Weights of a small mixture-of-experts language model, trained from scratch on English Wikipedia: vocabulary 8192, 4 picks a token.
Below are experts of layer 10 (counted from 0) of a mixture-of-experts language model. Rows are named router (the router's row for the expert), up (a neuron's input weights, with its number), down (a neuron's output weights, with its number) and show model dimensions 0-159. Each number is 128 + 32 x the weight over its row's rms, rounded and kept within 0 to 255. Numbers have three digits each.
After each expert's rows: "comes before" lists some tokens at least twice as common just after its tokens as in all text. This comes from a sample of Wikipedia text that the model never trained on. Tokens count by the router's weight.

# expert 40
router:164121049151104115161131149117125128131111099117145166109141103142145194114082106138100121134160104153106171113143146160175144161086164213136104115115055131160118144135152144152129109226076165114194111106151107130125113129175163074171179116069126148165162114118130162127203164179127129133118174118108124123127108084141165094164144154143141106085129105148109098117130170066062128091105114154139170149128126173154121106120139086151071093152044141198135139142117094150139169186129173
up0:164100140078120057130098078101150092120174136139129169112107149169095079172072138101140143140157130116117174108081152157159135111105166122197101144163118143136100186119110143156107106135155146178173151115164123124182119205092122141093159161077159150117166098203186159180142118110156110090142176140096111088123134149179152154067100111083183169084132160142197083191135181090122118135186141151109124132138154152172148123094147157117061112102102132141086137124163092097121156135121124
down0:145123107162182093099097084147130135163081124116112123124169128114129050138116164091155150032120131105163120097121120087126078124079119128103140088096205154156146105177108129111091093112227130083134138121136131034213144168117114170121103189107171151103150072132140127124098179116114165168152154069114063123095100151135088106115112052150079128177080141083105126142104132117129119127135136180089144139109121156135136129119123116121135159176106127137161076097121115110172130103114093
up1:113128137182152104156146169172170187140087089128096097140091125147157146121076128124095080150195066161122095187104160129140155106152132059148124124163104098093178152147161098176164211134129135144158126194130165125115121082088106133114109078109173175094087156183116063091128125151115149117107166123131083151150148100125186127120120070109150128137119139152175109144180113080142157162135145132166132127046138124099151155150108086164114125177120118147067133095170128168153148186075162
down1:072121114137069127207134152095100167188094127121127084122136175076148128163143079140123114089102165114056140132203082172078101119197145202139111149160116155118151127149135137101157148093110159116067114128092093117155076128101120112169125120077116139100141074189132126098148127068146108135138128074145084120170135111158114129154167110122173123138085141113130097152069169098174134126145103155130123155046137108106171115122143133100101159097060092119139121126145146087202145131080180
up2:111134144144130129110176162145114124112091065090086139120125126129117087133114132147122121056116144030102140126083147134107126143096094121150166077146118094165112108124173127125130158199095114085107168150126141046189128086194104109090094087106104139163093162171101115131149118191089128091053129134163151215088148140082151133093083115146112139109039149106073149176116101147161141084126123147124128101066134141129120109130173116132147132130135124101188134199141104128148183101116166
down2:158074148131162187104109131110121126053132089042120102136111082139144127102124149147116143115164090119093184100120120096147186110103100220062144110131102071133154117169170117115105165153175158139111115154139169091126119108145132112130065117105184079153053110130144168093199076135124115096069129082177145172135132129096130090090107146133182131086145138077112152200118121122143125100135125097076084150165163149100125124135156132145130072082121086127126122180184111094130132143138162
comes before: " of", ",", ".", " and", "'s", ".\n\n"

# expert 56
router:208089142084152058160103135182116099120158110144134083080085069122098100174112111204063103088147117102155124143115134136139204144115114163128151158097104139129137119146130142119150125123146155140154117104133130168121145137138107147110171128110083180109166085069168149085196105143119160094124130097178139101205095095161141196160089154134100106080110132187107126165139117102140104134101158114090113131150153122145093063064170119131131097183156127078123135134143095187113130117212099
up0:190115130166182188159152110148127190140147136194130117115092158106135149142148122114112101210120149124144097165089110123157166115161139109096202101090134083157051080195119136088088125130130145125102092084119067164165127161139131149077136129117121184109157118141124151124168135151121134137169095108135170162159150150186144152108108218126116109107152101136166127155110162124149057164178131087135110125089121095104124041135118123132130153080078139135110084151136062143106115115200103
down0:045184076143152097140116083139083100185161108075096106094132108180159131126150136131142184148147150128105100155171105118114130127101117161098112128138135135163095171121066119102133066143084087169096126099111164093107178035135136130129142124148160122130178152130142155207177128125146124101078126176135075126138183115156076100161072058099118128128134140109089171079136131065123126124096158108158097124084180131186113132149146143134101143143115102171162150137095182084109136137059106
up1:104090132130165157170158110173054164101130164112103137149140120115092100138157122180123137137047054097178149146114116154194112169176167178119084165128145160154116143083148153083124172091158110128122143138107152177126173140156121133079155148107131105130157095131120139173118122077077091068145140139183177157135105102124164146121084069072106172163107090128140110142130129185143102121132106123068084116134159064161122137119199133075130078136098136097136113207097165146109149078152110
down1:198105152159121141134084084187119152159114072175136147130091119152072112109110176190118101132147101094128106180131150126084145069157112128056082085103171119108161053138095058133141111113056193105139109118111099134165073113116156071132134170113136154100106146138142140134103188128100114124145097147136065136109174130180118082146204118164099113111137173201081103075127069172101132122164099137116118168131161150119142138129137152115098127135195122144140112166127143160077129127136143
up2:091129140114083092135114130127112149155166058109141061168102115135118115110173100144101144126145064150175129093159156127157107104126142133135100119095204090107048108115112104137102137177122127142123169102198104135147159109100090182087129169049168092128140094161116157099138067108165181138147137106101128091112079163122087122138131149227189179135125106112100083100100112129087125159108086130133071124148197077150142129105144172110145128174152074114100119139139142160102141173136063
down2:098105093126141127153155144103123127076152120166121150159110150094182101118119152174214113149131119151164147110143120154155156178147165097089171202131185133166126077100130152072194102118131133195149095171156122121097146166084137156138094174139134133061118126170134142108088180104082161140135102144142145066101108206164088155082178147116147163087137152082127143123118090156112079113103156104131117136087106190151136158071161129142108094142065116159093107079159143101159135145121053
comes before: "9", "0", ".", "8", "5", "7"

# expert 47
router:125006144098141116184074158159141148206130102147178107157127085134169114110096119154131114139120106107132108162116160124122127094083172175165143135121118040124131084147131118096147080138107121098118121083136167101111147112169093125112124050109167104160134114118090164154136120117091111129076139133164130119124087129111147178176076158171085122122111126146147138169098151103112159105129161064152187152119147183144114135083188104099156083097129089076045141107132065155130162146172144
up0:144101121092148169144154070138115089097206129166141109150110117135110154150187116077093117149092118082106124167145147169051038135028089133074114088167163122143138138122193105155179132162138108123134133131096186124114162111156128111114100164098174086115090129083132157124132117099207127109151193143088116132083164081089121116122171133151116148142115161130109134165096095171127118106083174106126102153146128080148118082129146106144131109112178146067121139134156087091187165170097101
down0:129123121168147153135140143137099147152056169132118140118172099066126105064086100141083162149100154118074133156156099144107088105143129169130107167156106115115129159102125142123103170140152119071098169179185154149106044092095135030144138092156140114139119097128119129116090170181086128100124065148185183108088187165118156163138147090152122146170148116137133148149143135093099105105117180147164188152095051091170092091149130151117132138163126122130108202166106115188139103123076108
up1:109130148130158129146124072130129125132123176164115128121053136173209145168127075135054135109166157115111125116127190175120158090147148082123116109125104118133128127098114107136184140120136119114127122132130142134159103100114069104149173041105065198116180124174076111125099086157113105187066126118092136099078118086139155070099100152155132140100139153135092111134138163137184113147107108157133111129146082137102143123134098148112164081116146118134129240153177075087135151154196190
down1:092159181123126106134133179122138171145148130158119127063144153148148097076103167124074115167137148132128163096149111068106143153127121089188092159182078109091110108147102153147124146153154099134084148123105158061075111082116157133077136173113105141148110117146175126121141108196108150124136181085125084189103116160079146204170181076161155158164076118138152163184130140144090091182164168069156178138140118159124131119156117116095062180181066142177127128123137100123128164113124113
up2:150137117113091060097157153125134093157142130144153155123179097078127091131079171184191122181129157113144160129027130112103115109120157121092146084117164127128165110164124090114142058160089078058149124093134090149132145138175147132142113102098101110088097165071095127155118156186107090144142170122201175086124093190160154067129124157128093156111168141134135153137097108099111131177147136116115081121072140188055122092146154134116134134095108120137122119142083095140156142138104211
down2:128111169097149142114110099145144085165148144110100204116144112108145176145148079134107166157146102100136097128154210128128116088171161134076108126106125044140131182139111034120147172126169164119153115137124114088126098160135111142066070138190113140107147087223173111118106098093097137117143130110131128154142143165182080129116082122126083066154100127162158119124160156070161121131099112118161112083136125088106105123122139177096077169081127120128114110130084103171178066188099104
comes before: " |", "–", ",", ")", ")\n", "\n"

# expert 3
router:183083115120153105222096170126084178154058123150146119138162080189147123129144117127098147098142123111068120166100158134136171176094121146132110111157042120117137072125132173136136137149120158124110116082136151137112156131138155124155183052103166101140162151083130149134199111139141123126120169112176132122132088103202195128211078192152069109119167108130195131113113099132130156126120140130082166137152124098136134160090153142094149087140107106129094139169127120213140158144139119
up14:151130120158173136041126150151142087155136144132109169134139124076134171093136136099152093112198105130096099146091125117140145133169147174101166150157092150161054133122132146153177117086117208038134137091118085141145175166095090124099127170164101150133152181098063108106138152161173126099137115119123135180197106110142181141121074126130170071131181159134123177177187154140103147094102140149110135143122141133087091148123153163140168069091130092146146125179112101171196104155109134
down14:108162106091153233091083139218097082133161112198129115124100121077088129132159182127090062116119159101112130152143148112123152122077145065146134147144142101027128144111069128143136121081094123110127096155132121114146163150093159156118131169143128113151162144081132130124185070145112083161169171130161079181143117154092060127107111083074134129105100126114127161104128101087111110152078106097136108149104150127123116121144123155147169125116122140133128092101036212152135132117149145
up15:148112088058092156123120102130126117183086148111184122141164117148181110185117142128134095199136210172153110115175146105173122132058146154098113135120210142157181135172108130104171073101124141181095144104153112166151150121130144140137176109185170110133144129125141142088128167099138109117125141136078201124158048170130114102150178140101132122170148080115133146127116134094146122154090150089129113120138102086157092130125104066101113114071112223137094127097149111114160154120083191
down15:155186107141133169154143076124147112156084097095114134103172132167157128155124117153156115105138167148135158100150158118137164113120136165091071116160145095147127170119097228136127099199155116128174154114132145107098122132133150099139108134166079160146134078192161131185125164154176124136059150110114167198130123184139139107118079138108090129147152141125126164083096082166132069176094131103141168100149192146111112155166121114126053174113140156075089082068134136206082097168136102
up16:125136118191112074118179119152113136157166177127081137112177145158105116078112118168097165089096103136092158108150092086134134090116180124173111186105157119113093131108112127158108071109087215135081136136138143126132109154113107121063195135132097150137143139122220143129108086169176157085096109113148076141109143112104132106146132148098132139082117107188058126103155143106095127146168084085129111065105186170134088108180175116093099164130105167095147133064169174171140159131149161
down16:163104095135121139119129120088156114106177133123114104107185144158115116108122133102207125071176101148127128131125082186131185123124146085113156112158168137117130170110100131147133113068176094138107089120053134100098190129146159160128066143109158086191160121188100098099073071113155110155114149155120099097183168084104151067102112104129149140146083136144124122157128118125109110131130116113138075112102135183191153068157164147078197120066148094061097135125186144171158166139133171
comes before: "9", "0", "8", "7", "6", "5"

# expert 23
router:150133180162125123155075176145110154116110129168172075147076095192108196133110093165111100104195104113105109136099137145146139141090141158106143086107080138126151114129123082146164090144137170116143129081170173231144155120155129125114160111076115101136165101126218090110148147175133174084139184125160181146119097082141155142143103098136107149081124104194103120174120124125133155163154105057076118154159099195179103125101149156173139131165125114083110133098131105123092158182145142
up1:144146167124151164124112146140175158106146102147113170144049100064200083162208155152130134129181099139065115143090126135165131106100171122156135142167142133136106110131161164090146135160099108096113080135112139165139074089119116130090095120173106058181122116145142069080080120149101134127093166116142132107120131106111146145110086098176135176131133095124174183113117151115142178236157071069113121101145119142137134098161061143155181147161105161138143118115118127189098155180166147
down1:167110192127151122175103108126163091139113142108063154153149140127102131183128137030142083124121065112153151139137143179133096151166132057141096099143133089145122118149090130165093137054141161199144090052115137146090115116099104118083105127209173128179138148186101185140140132141160106133153147102129148139122111120136137139174162087149118106163121162153118094128136133140184079146190131178127147124131117119191108065098057085112094159121061142119106166163118130131166145151083139
up2:144142121152115131105118151171075158126129125148114187075099160195103167132055133146157181189101213187063140095131116146142183136095126212122168136113163083185117137074140102126094089111099140083120169119169126114145143121158065132129112160117151108152152136138110081127117123101076109160116114186125148142112156123080131095095078101143158159186146069107130137114127104162169133120112157138042138108138100112164110125121153109152111130141170154177207166155164100129118085148138166
down2:084184116136117088115100157120115109104135148117161104100212135135091150158045128084167088148093119123087131104167147118172124086114166170137126076157159100066148157095059130146110112113151125123106091122137182117171118103172130111144148087120126113159194049148150132149165130153099094099166156098143096145112088128169101197130095116053142168174175114135134079131122150145158130173090116091112126166170076158135091122126131163164165094129138129100121228129146140103092107150066132
up3:152148094083136101149100094157126179085145070150141117114152120187166088112133134102114130139131125111137095197065128095101135118145114131165142161125093167102151163133153151105154112073161072043146064107149125130158092106080140154143098173142141159146191153114168118174168156134117123130147183092149129135171165136168130142096141122152065122157153206123096187171163176098128143096075077159110146116147118119116100192111175171162137095166159165106122104145134155101049118108108061
down3:127156135148091122130155139122143124164092143095110108123135147181107156088150115151116101108158136099102110168105188157185058163122134103122091093129087192119125158080126070103110169084106087192125090135159168094192135132131063142159159173132088101088129130110103090172194125107116110036137146166129120162158129156123124107083067064154103173126114141071053108090097135148126169213167127121138130148118132082133105182138137095129084115153128148149101134134118105112059156094112157
comes before: "1", "0", "2", "-", "6", "5"

# expert 53
router:208147147134178092186081142137152123123126118154164167110114056155124182158130130164079102094122124183152125135116115190107123116150212196094139069140120142151166118128164133130157146144144149115131181080159108148166159124125112091181118105100144130147210115146146125107188170116126141117077204157094175082168082117172189154159125133140063115134127157147158133189126163124128127109154137116137119125171140195132098114110115115131138151159131171102073150173098124126091150197152159
up0:098144114196164141147100069116123113143129175102179159189122146092122130130105191090132144137156127115149121102120133120136125113174182190146116135136115116133113139167059100112159145098155064145069114179181121140155119083198083152117160104167169093157114125191150099121141104129100173126115139158123158127150109099179127143165125155077173145186098099144147171158143136083149145116137119086146148146115130139154181077136151110171211139194186106139082145157128091118149146135236118
down0:120090174180107135046142072172135135085191196167082147187102193118127154087163154073176110114123168164120105163119127092094151082192167092145123140185149153049135168101043134111106133132079120126097131183127114121113114118117146156126154129139128094131189134055173145125144137159105115126149156155149097108157082146092112121109150139093124147130158169138150128073090128115143161093138060155108142074106166133106072119110103100134125114089170130132089097140086127131112081097118149
up1:155154148084160111118132120102161090120133097135069126113105186134136110126085108113099170096129098170110081133063195136198125117102176141130129075135123164108142135162119113139131139139097140103124154149122158211195114054134106102201071100173084145162155137198200151155120118074164185119058152151153107108146165094088126078095188135138088155151088112192131161175134092120164133142111142120087155119104139138139113134109090128102122138125108125169202146152107133186137142129125154
down1:091130169119086097156154164188111110134174109155167145144173170118068116162117093101182157114140161126058134121075178100157108164105100134122102140116072164139148028145192181114128141066146110142141146140145127092132112146130165154151118129191142139157158134161114132130174140133105116069144107087183119145153133075146105077178143164119155157119169177160098130095115162089205088123165130100066145126134146140120161170141067156105101079148123116151152102102182124144116127126079192
up2:149103108128129110118118116119103054106139091112123134152098097075100152106146128149105093082128171127170140145149114144100115111161133177141145104110141143167149109094127179134117149122051147153115105064113193120102166158207062103103122114117153091151163151141125165137216092091171061139147140076163100108161150137132164121149058145122090144122151114175143157113107158123167197151159156211176113098133079138148150135137152082159073039136121145128156170115074139119159133121182148
down2:149167115107100129117135135164091120131099146133173166164087166103159102137111120128043115158150149152136113125167167124126126089102127123148140128182131077160070135118140148104095098055152167145097133148079123108152106111059113106132119095145113071155126125079177152200200094152151111171226143120161007171122096112153124182150152131130151130134128123170127170177125142128157132123146109103107110070079122148104169117132107105169077108158184094097137169097134182115143147103133088
comes before: " of", "'s", " in", " for", " to", " who"

# expert 32
router:107084106146091104130128146107099144118149167164174124131118100135106125145118023138130114100104134142109082166093158167116157201090087189118127099167115104187151110149173141132112137158094116108147118105153132173139107165161141067108137107071118085087128143110161131077171205133141157109104165106143112141135107073121130224160069144172110086076123145171135059118126134100128078078132144090158140109193089197137145172120160103175163107156161138155088118143123085114136129161097156
up1:096116082081150116106088134161188154119130091096174161147103122150118170136139137068158069086109105118098097100095152119189107120055141136150148110119109105157145125102084173146121096166097185147128179097148095178176110197182172166124128091105115149162155100123193093062152154132095072171155109135096148158134129128099124160140090148111149132151077129107114153142077135061151104108180067113084127128183153157120102180102130179179129178103121151144107138178144166148112129192130131
down1:081194147177102171096157152146137119129092138113136123137150150127097151153059152112120109125112145166078103143110154093153136156098163105076217204123138101096085123154079105072134140164129132107129119114165184193103147116137088208114077131147104118058129159096122087072111123191139082160140180085137113101114096158142133111156151134178206139115162110120065130150105121155135147129135147117124070189159130181132143182137127125150121145075181098147062121170138141126135153132134159
up2:103152159102112146084125077111139195159155177132173182190102148134116123150100168137189115115176176135110084156096115158141083141111094117175131127191137131190135120084121122139100129134132170146124140123205186186089175148117094118127166099163120119092153135119110110085138182134115119095120054070099083117109151089086114103174169151139119155168109085134108173164084133092119104121132068080128115184202131142148111140091120113058167143095125148199157168148139104166112130131112131
down2:135147120150214159134142106118112136105159156102108188124120128081134150113109097156140163145158169128099102169125099172138108095087190110096115089113043155084182096092157169119133131166122122138089145094214162103173172183078084114117151139122138173108113119113140110114140142111116146146134161075140102181117107121178121140133081176128135130139173096109154115122129145104102042140132151142070121146056117176102130130137140179182040118117127176137154182114165156155084185173123117
up3:168130134181117125205120090111129125093141074118126096201104146167141120112105155088040148105073122124173135173105098134152170139120140169100207173116104106163148141108075105125113165114096076145068206106147095086141111155133151122112166176144186077051146127123177109124116192156101127119141128125171108101120132112116194114101125133203139102121084122119169182138184161147117076116116125119115148137139116136109100122162137138133125124162114109124128084093057107064172163121116133
down3:118139143082184166148126107102111124115132150134131074098144167217159094089168175146104195130173157140121157105136111152121126100149101103104068108129047116131070131125139177124105122146187136044136115092095119076131062128119129127154179102150104128136074090083130144167179096144151102163113157129124093104136099185149067127067113109096099116158136138119176116075164149072137080166089130067162132152119137108126084073099135081080167190158137120132146139123143174109132133106123156
comes before: "==\n", "==\n\n", " ==\n", "\n", " ==\n\n", "===\n"

# expert 29
router:098083109143144104131160123145181116167157149110119147163120117239137133158114095186078140129125102182146117115145164154153099119127104124144152159099115116116113139171177135129155135117133097115134109050180132137096161086133169129096136154096111153133171070102134184122148168145107211078102190100121175084112139075114178143164112134106109091129145132140156149077088120141158103141080102082171143140178129124146106043082127106149154147164137187165121099091145139205132164088188099
up0:078151116114142089097104115118108088136112119125135117149106111160084103132088136071153131049145072104179122084083200096139131149142200116192139139057142123148112130172195125105107152090093162122106151150098078208101093110135133171133139124104128082114168082110135169125112144104135120120182121117112133165130107138173156156093081154062124115135143123104124145028065131132125084087112109114123128167127149150126151096074086135172118142154141086151042118104122081124176094169154135
down0:124127063162132107168091145080047096121128145139079129138123164127148092149066119086099096129099163119130142108072122146146063170199131103107130167132185116138103124125138119185151152166158076162114140113090115174200112136135138112116160154137117182133191169151114129182123131148170147123153127140164092193114160141106098149131061158195151119102102111070096101205113166139133099084106088093093153133202137129147145174122122203115136135101144147134119114079087106158134071118149123
up1:140074084130099157125107182125188133099124095103159167141098096148178140114209117089113097136152123148117104096097116080154098103109094093134205146101130104111108173140182090145118121125126106087149121125064124116083198089189151169127158179124105183114161140140126136135174085166110142158113154146093121220112082113139116152146142129096162141122159196173122150089127136139119159070069087114139135129102137115112090142146150118139063082216119139128081107116152146082110166084171112
down1:111139136139124100136166107190140179212157141153181081093078180111136158134069142159116111055133176158186108183137202107110130126182112151118093134103155124100150164102112150150052114099200151154146093113184149110119168141107200168095071136160117141123134114148094161159104121117101141142180156101130124145085158092152122117139079133105127076122119162157092105121109150151124075143182143126168101130092103102094110147098165131159117122104165157112139095117114059148120115070112200
up2:140136146102094191151135153210142141204117225174167143159120126149161112128110141084124238087171184112111131116155101151140114158155162108149131146138076146082143075115092078138101141116110099116130152088077185124138125130138166129111113171135122118156233119124091139125117091116110139155099094172146112126142064116172123168150107092156092168092107095094213172119087119126142142089128129125154137099138142147120107200106091137127118159097134125158182132100166119137127128123082145
down2:116196128097104144163155114139164167160111155086073172160085110180144097151168104144242135176120189127119144115109117127093155115105173157083092186131140122140145118167124153162161108142123122177193149169117145087113141147146174137106130142130141126106071094127101121063140155114140152137093121145121090119146128181191107137210114143132101099166147134137074125151129169120118106058126151161146113103092103174085124091123124082107148169158134112085136167179197174170190169122115122
comes before: "1", "2", "3", "4", "0", "5"

# expert 54
router:110075086091105095155058102168152162162049161137128135154131078192122196182121114163143170103138140126136101164107109167140126164118110123149129155065098118168122128156200121104115115190115124064186092114191120138134155088090124142106133093126158145149115159136132112098130185148096139133059156096080147077094122137150135186154128159109159095159155138198134151144122170140107055133101122087141128144149100181195118128116157051137093121144114161095102132155131086186123132110134130
up1:135111190157126119082134107101124107102110127146133158123086108180168118119107174119083122124151139110052136107153114131130040089174088135101151153123097105106144117174063117122125123112082135159155111192133166195088059165126129165171120106161144130130125124101207115155173201127182137110086102147161167133133141118187166112080134168111126119182146112143133183102133195173132169144135097119193130138159098181145149141096111076163136154131171120089119158131079159126134107058090154
down1:080133148138148158132130136164106091123119097154077149162128175085124095151145117146162171153122086124163233170082141102083166170178145083120097181128104106101135201134126085183185131080103089109164113151160149091136107118149171127143115153140114132132083181117069135074125090123123100119161062159114108154139111129105111186140169133173120107172114185168210129122121119111149084096100159106079068128108108135166139143123166147115074145196136079163110141144174103162124116110151156
up2:115143139095157120150144177172166107203086127119131138150099102117162126109087104100132137133182114133158096104117147186119149112151140125160157139160107157142191198152179148110087148137123148168095112163059121111115096150110112126166097077139101157135142091169123179100132130122158084103151161148094086144134071150192152210114140146065087046147144124152139212106129108091139105147070107212135138063093155085116164149158098104124132134120114162131091127170104089148086157126119078
down2:146077104103115144133193147138181107112116060050087148123138163101106151133108075130127106174147113122148145103158116193117132090138161134134060154169147126144123161139136062141156088108124062179144094108132157086150099152159138123103107122110148119145088149111087162148093099138106150180142114119088179143102122103133134162036148123146149153133160094156167168094134151132071086180098026165164128110135165094135086086203127080141149082167172145120116103094096114162171108122113112
up3:112165162169102126137184126154168111160079203120098089121118115098144172191179108146166154103143093179044142147114154116058109103085155137126163079115157126104124139175089069125123076099093104082093141086135130230157097126084114090130111131066152125177083137117092124184126210139136096167100141126127142121129097177161109074069114106096128136123121125120131118143095095147086152160090160131124097107102098114099123129130148127139114145172128107096118082111052134162112117184138117
down3:169102130134121182151082135117115190147185119153118162111145106113121071109095088087082128120074134134172119149126060175168125149137159134129090132129077067113119181174090125109140126071095151168135095187143154112120044160124116167154163163138092113131134113109096075107161120197092099144138116097079128129083156118113116180099142113177110113090135220157085170063138171067184080128111078123147132117141130146113142150155090121141103137088169124111078131100159120127132140084077140
comes before: " ", " The", " P", " A", " \"", " S"

# expert 4
router:117062142173153118141142192116139174162112133095132146158158124176184085113098123147084116125151116110150143103169123164176154075059116124122162162135114100136107114189170101166150169128147164097152119113156150126136123122115135107128103147125136115080154131072112126111191182151111141074113210136165157122152135108159157179203111180163088105124157068141115117089056136146140078130083172120115149132216133126137092071041133079140120136122182161119129118146085130144069139141141149
up15:113122175162151123152119092075159159075136147104165140144061117106149130082091154186091062069165077155111156093152181143160074124113169163078151166139115137103134111130168107145079103147139159116165116122098115121143137132108131093137148122140079158150144142129208119088082107145119155213139153109186105136150165123095152063089121096159141096096185075105108127079188092122109098121136081081146161143091108105165135144176134168126172122117133118207100123147089091120188128127137090
down15:140068110156150144161166126073166164134133112126167098138146144051154162129096130092139105090124106168123059141187057185135133106126036137131131128083128092107131181158092117069153136149138177143105139150111117118146165166163148169187078115159139118127110137058097090101136167125169111160172084134151148124179109171119120099194137137127159209131130119129101078105116169109161089145128147149106111141133173115149095116092104168161103130120126152135149178194129096094155104054078127
up16:080098112161047174159141158143125148093123137150134077096137156191067157131126108077139175117039177064130156110162163127177118131186170149166147134153131132120147120166106132148153170157062158127131146121143149128116146075144130156080147166137143160139157112157133158137114201119165162181175104126176147171110161127126215139134107044147135114103142094095114171190114071190113143133168072116127083133154164125120108110141067107130135108115122113121147155154147088127118121119078142
down16:092114052103138113094122102094101102148150142155115173139120129084133171143106103089102152176098165155126164165072100121119141116212148188058110120132150109124115149160129151140179110144127180175173137151098113092127081137162150146020165115169122061103086149176084154154129167129143096086083113109156156157159150112158126057112105055165134130126203103157148140110053100122099166088087091152129126117105100168091160088117109131097106146161153138141143128158100159109140113149147146
up17:177160114186119139124159120117175164192135139080106101136211084139138068132098228161146123134114175115144150162159125129105159151164179148133062152143137103172077127123165115101148128133092147114142153134155181103106146104109166128091190124199099178150172147140104061135109172134069127114132097047119104136100157075113070147146161121137112118139093120139148150169078104146115125124134152123116131126178128090078097142116082089169174162148107171085133183171140155095108126118104103
down17:127075095114102167146093135153107134157150167108139125097178106133105166226114133103157054139133085126165187139123111151071125150128124190101124150135143115148123120125109076094147095128158097156161181126136095106186128076127140163137173115213138125125109093126166149104097173100130160113124090109117094117125142145145154195159119123087190101124148113180177140137124106132153111156162207130134071104149123104109164123138178106085095165113178156190197146137150121174075047127130151
comes before: "1", "2", "3", "0", "4", "5"

# expert 14
router:127044146115136100132112181114088114122099187112144164064119051151124094116098107152143131099160109197141100140145150126144173112061177169150119151126130115139178067111212121159101130116130115098145152127133107115129140158172160096155159129132158101121183070080140133117133133174114142116080147148117153153118096068120129145149116172186102123139154139159160094158118142086067124157073097101094160114155184209139107159116111084172093104137147105136097144152144068152123152181214131
up1:062183123105123134180119197119115107158096081182093123133080107148118041094136177154095153133140116089091095132168093085141134100127126189167130154138072123138079158122180157136145128093088097155081155167117131141137135103183169135151156083135138130123189080072101124093112142146145132113132116128118133147131086170152142169145122105127091120124093176116213132180107091138094083098121109153099142148138127188150170106148111086125156076112235185104117085129128173102124165149107135
down1:130147150146166115090133180132162157132114137126135109173074132143101099098156183124082173135139159097159126142159129131118117176150105082117140119140136153110199142116144142108091119093139100140141152093140155116110126156110156146102190129108180184113141124114140073103063093092115100150086092196129144142106093123092113135153112112190099141124109137163159124008148186240078117111173110141069152161122140175144158081126134061126119101115131161174158093119177080125117100096119187
up2:116157153120102093162133079085192158144100117114072216080118149187066128182073096134128163149104114144130153094129113150119141135044142101149134082158107083136170131108121112109123115088038108088097184123132117098177093221189204134168101135121165158124080084118141132110139119144145151179143104148148103177122085106076128138126127097101167129084136172116167078097102112119122154151140129118150110131153142097136082131082122187088136158136130147099109099144091086145133166132118143
down2:087074130123138141156135139124091152159126184103094196066136182141152119194107151104099125084176181178157149162103126108151116138094083097113141090149110102100113114145137141103133208101117124150109083135129094178125086082139113100214135113152129144120118156165117149107135148141118206157126141101179127167145178099175120100074086094146139082170129054084145097122082205109157139137126153115166106098122129167162147133128100178124078136074105107130078090183181095120106151109153115
up3:164112159101107166108174151195061125173170135146096120139105105126111159147056112092128140098207151109106061145130092064095101151101097169106111116129174109108120137082088123130121121161157140073131157110121125125099080164129162125097137167159178077147143148118075138103152132216073160144124144170160149123111122128121101079124137118139136065132184142111165121131144046115161166148121098058145100142147120134160155082071113045153137103107173118150096122162177099094112123138112093
down3:158150159094092122136064157088095101123133109094131142147112062112156140106163117101108136122137097159185123069087150117127143222119072150065159107111108132194089101160158147143119157145131109143087090083135112129169104095124209105120117140144170171093146160128132148106079073120113121153101138129126094149161143143167148184095194142105111164174159129176146209120111148199152090145133102213152099121146092099104082149128111172135170123124081137145097124119084163106157081126086138
comes before: " ", " —", " −", " +", " %", " Votes"

# expert 8
router:155140099104131091164124127163115152146139087104195131079125130158148135077109095154105135095116083207107126108121155149126161124078171180129138076128083142116140142154175113151160121219098099112180156098145117144138110080184151064146198107091125132132160073081145188132168127148137152114093169146075169123189125145120177145146129119141094054097141156153193150130136199115069115129123100085166166142191135099151107135082149115158153107125103097129143159144112116146139158176132186
up0:118113123125120118188143146113158140107135101043219136170075116120138202097133187152159152183112126137153129137132130103094188138063150158111131124075116155125109143171118171145131142157112154183171153057124111164169122128157121175099113170129108144149177106098095134153161101099128100196089102140149123122109173155162088143136129117105069157130153087080163122133182161134152068089151141147154133140149104089135083132106132115065124172059118117042097126181113089113161119116097095
down0:153123130123134167111049116135084073163140109099064072139113086110045113079115120151119091120129122117075196130179087113134104097133130095088180124152144075125130112087146145173210124127156114101109084173127119098076094133192165128150144140112167173158140133138145125107140121125179119130175133162114046182095108104129117108124169199120115130139174202133163122158154129130147174074131106122200154142112175108148107119110064112115122103155153123170178126122149084148105147173134124
up1:110099100107104173230107127138053130133145094176088101136066109068120122085143126104101095158126143113161162136087121126124160147103112126157073141089072182069089163141109124148176158083109132132161191131064116102146145099099081119173115144077147090120124127131102040107099073039118145091181130144120127124138113112138118144177079123106105148170121092137168173159149159072178179144121138159123165179134104124174112135097091139145149125130087149123133146109179113090135139130147145
down1:132140126077132144166162050142045118139110153138087131139137142106128156131126110103095089150110130098113134097083157110101159131121135078147095097142176142176180110136112156117095112024107154167152099161102090114098112100092082125148140133139120134050111159194145126163193126126069129138096160136186142124106114127183191108104123134112157117186146086136116197132101126112133201117154151119170125119132078203159156130103100152127109136136096137076168171095130166125070086069123090
up2:087216135153124191060169076163075101189137147101115122031123089104163141147038163143141131124174118114136149132105127145138177107125105125163140117162153122145187134176143075129096082170124115153124117141155133147153147114198149146128156146125054077131155175075122166089134121111125116106102166140096114118133163080114080120127151171140143140175133159073143129152102105137087130160164138097123174140152123106140097109098122122142116174206140154139205134115133116193159154156119096
down2:093098179184108145115106067123087136122132097127123135090112104130129139139204129144126082121042113138147127133120078126123115068140098113098097108154093121118145070129118140069172195133156143150069190131166126102095163223114113122149124115140146108126117075128087165190091180131091128136102153116175077118112087086148111108107146119140211160122118111105152178162051117128095124110178192124156107132146118167093102110119134131184127151058128121158121124138128140147113054151106083
comes before: " of", ",", " in", ".", ".\n\n", " and"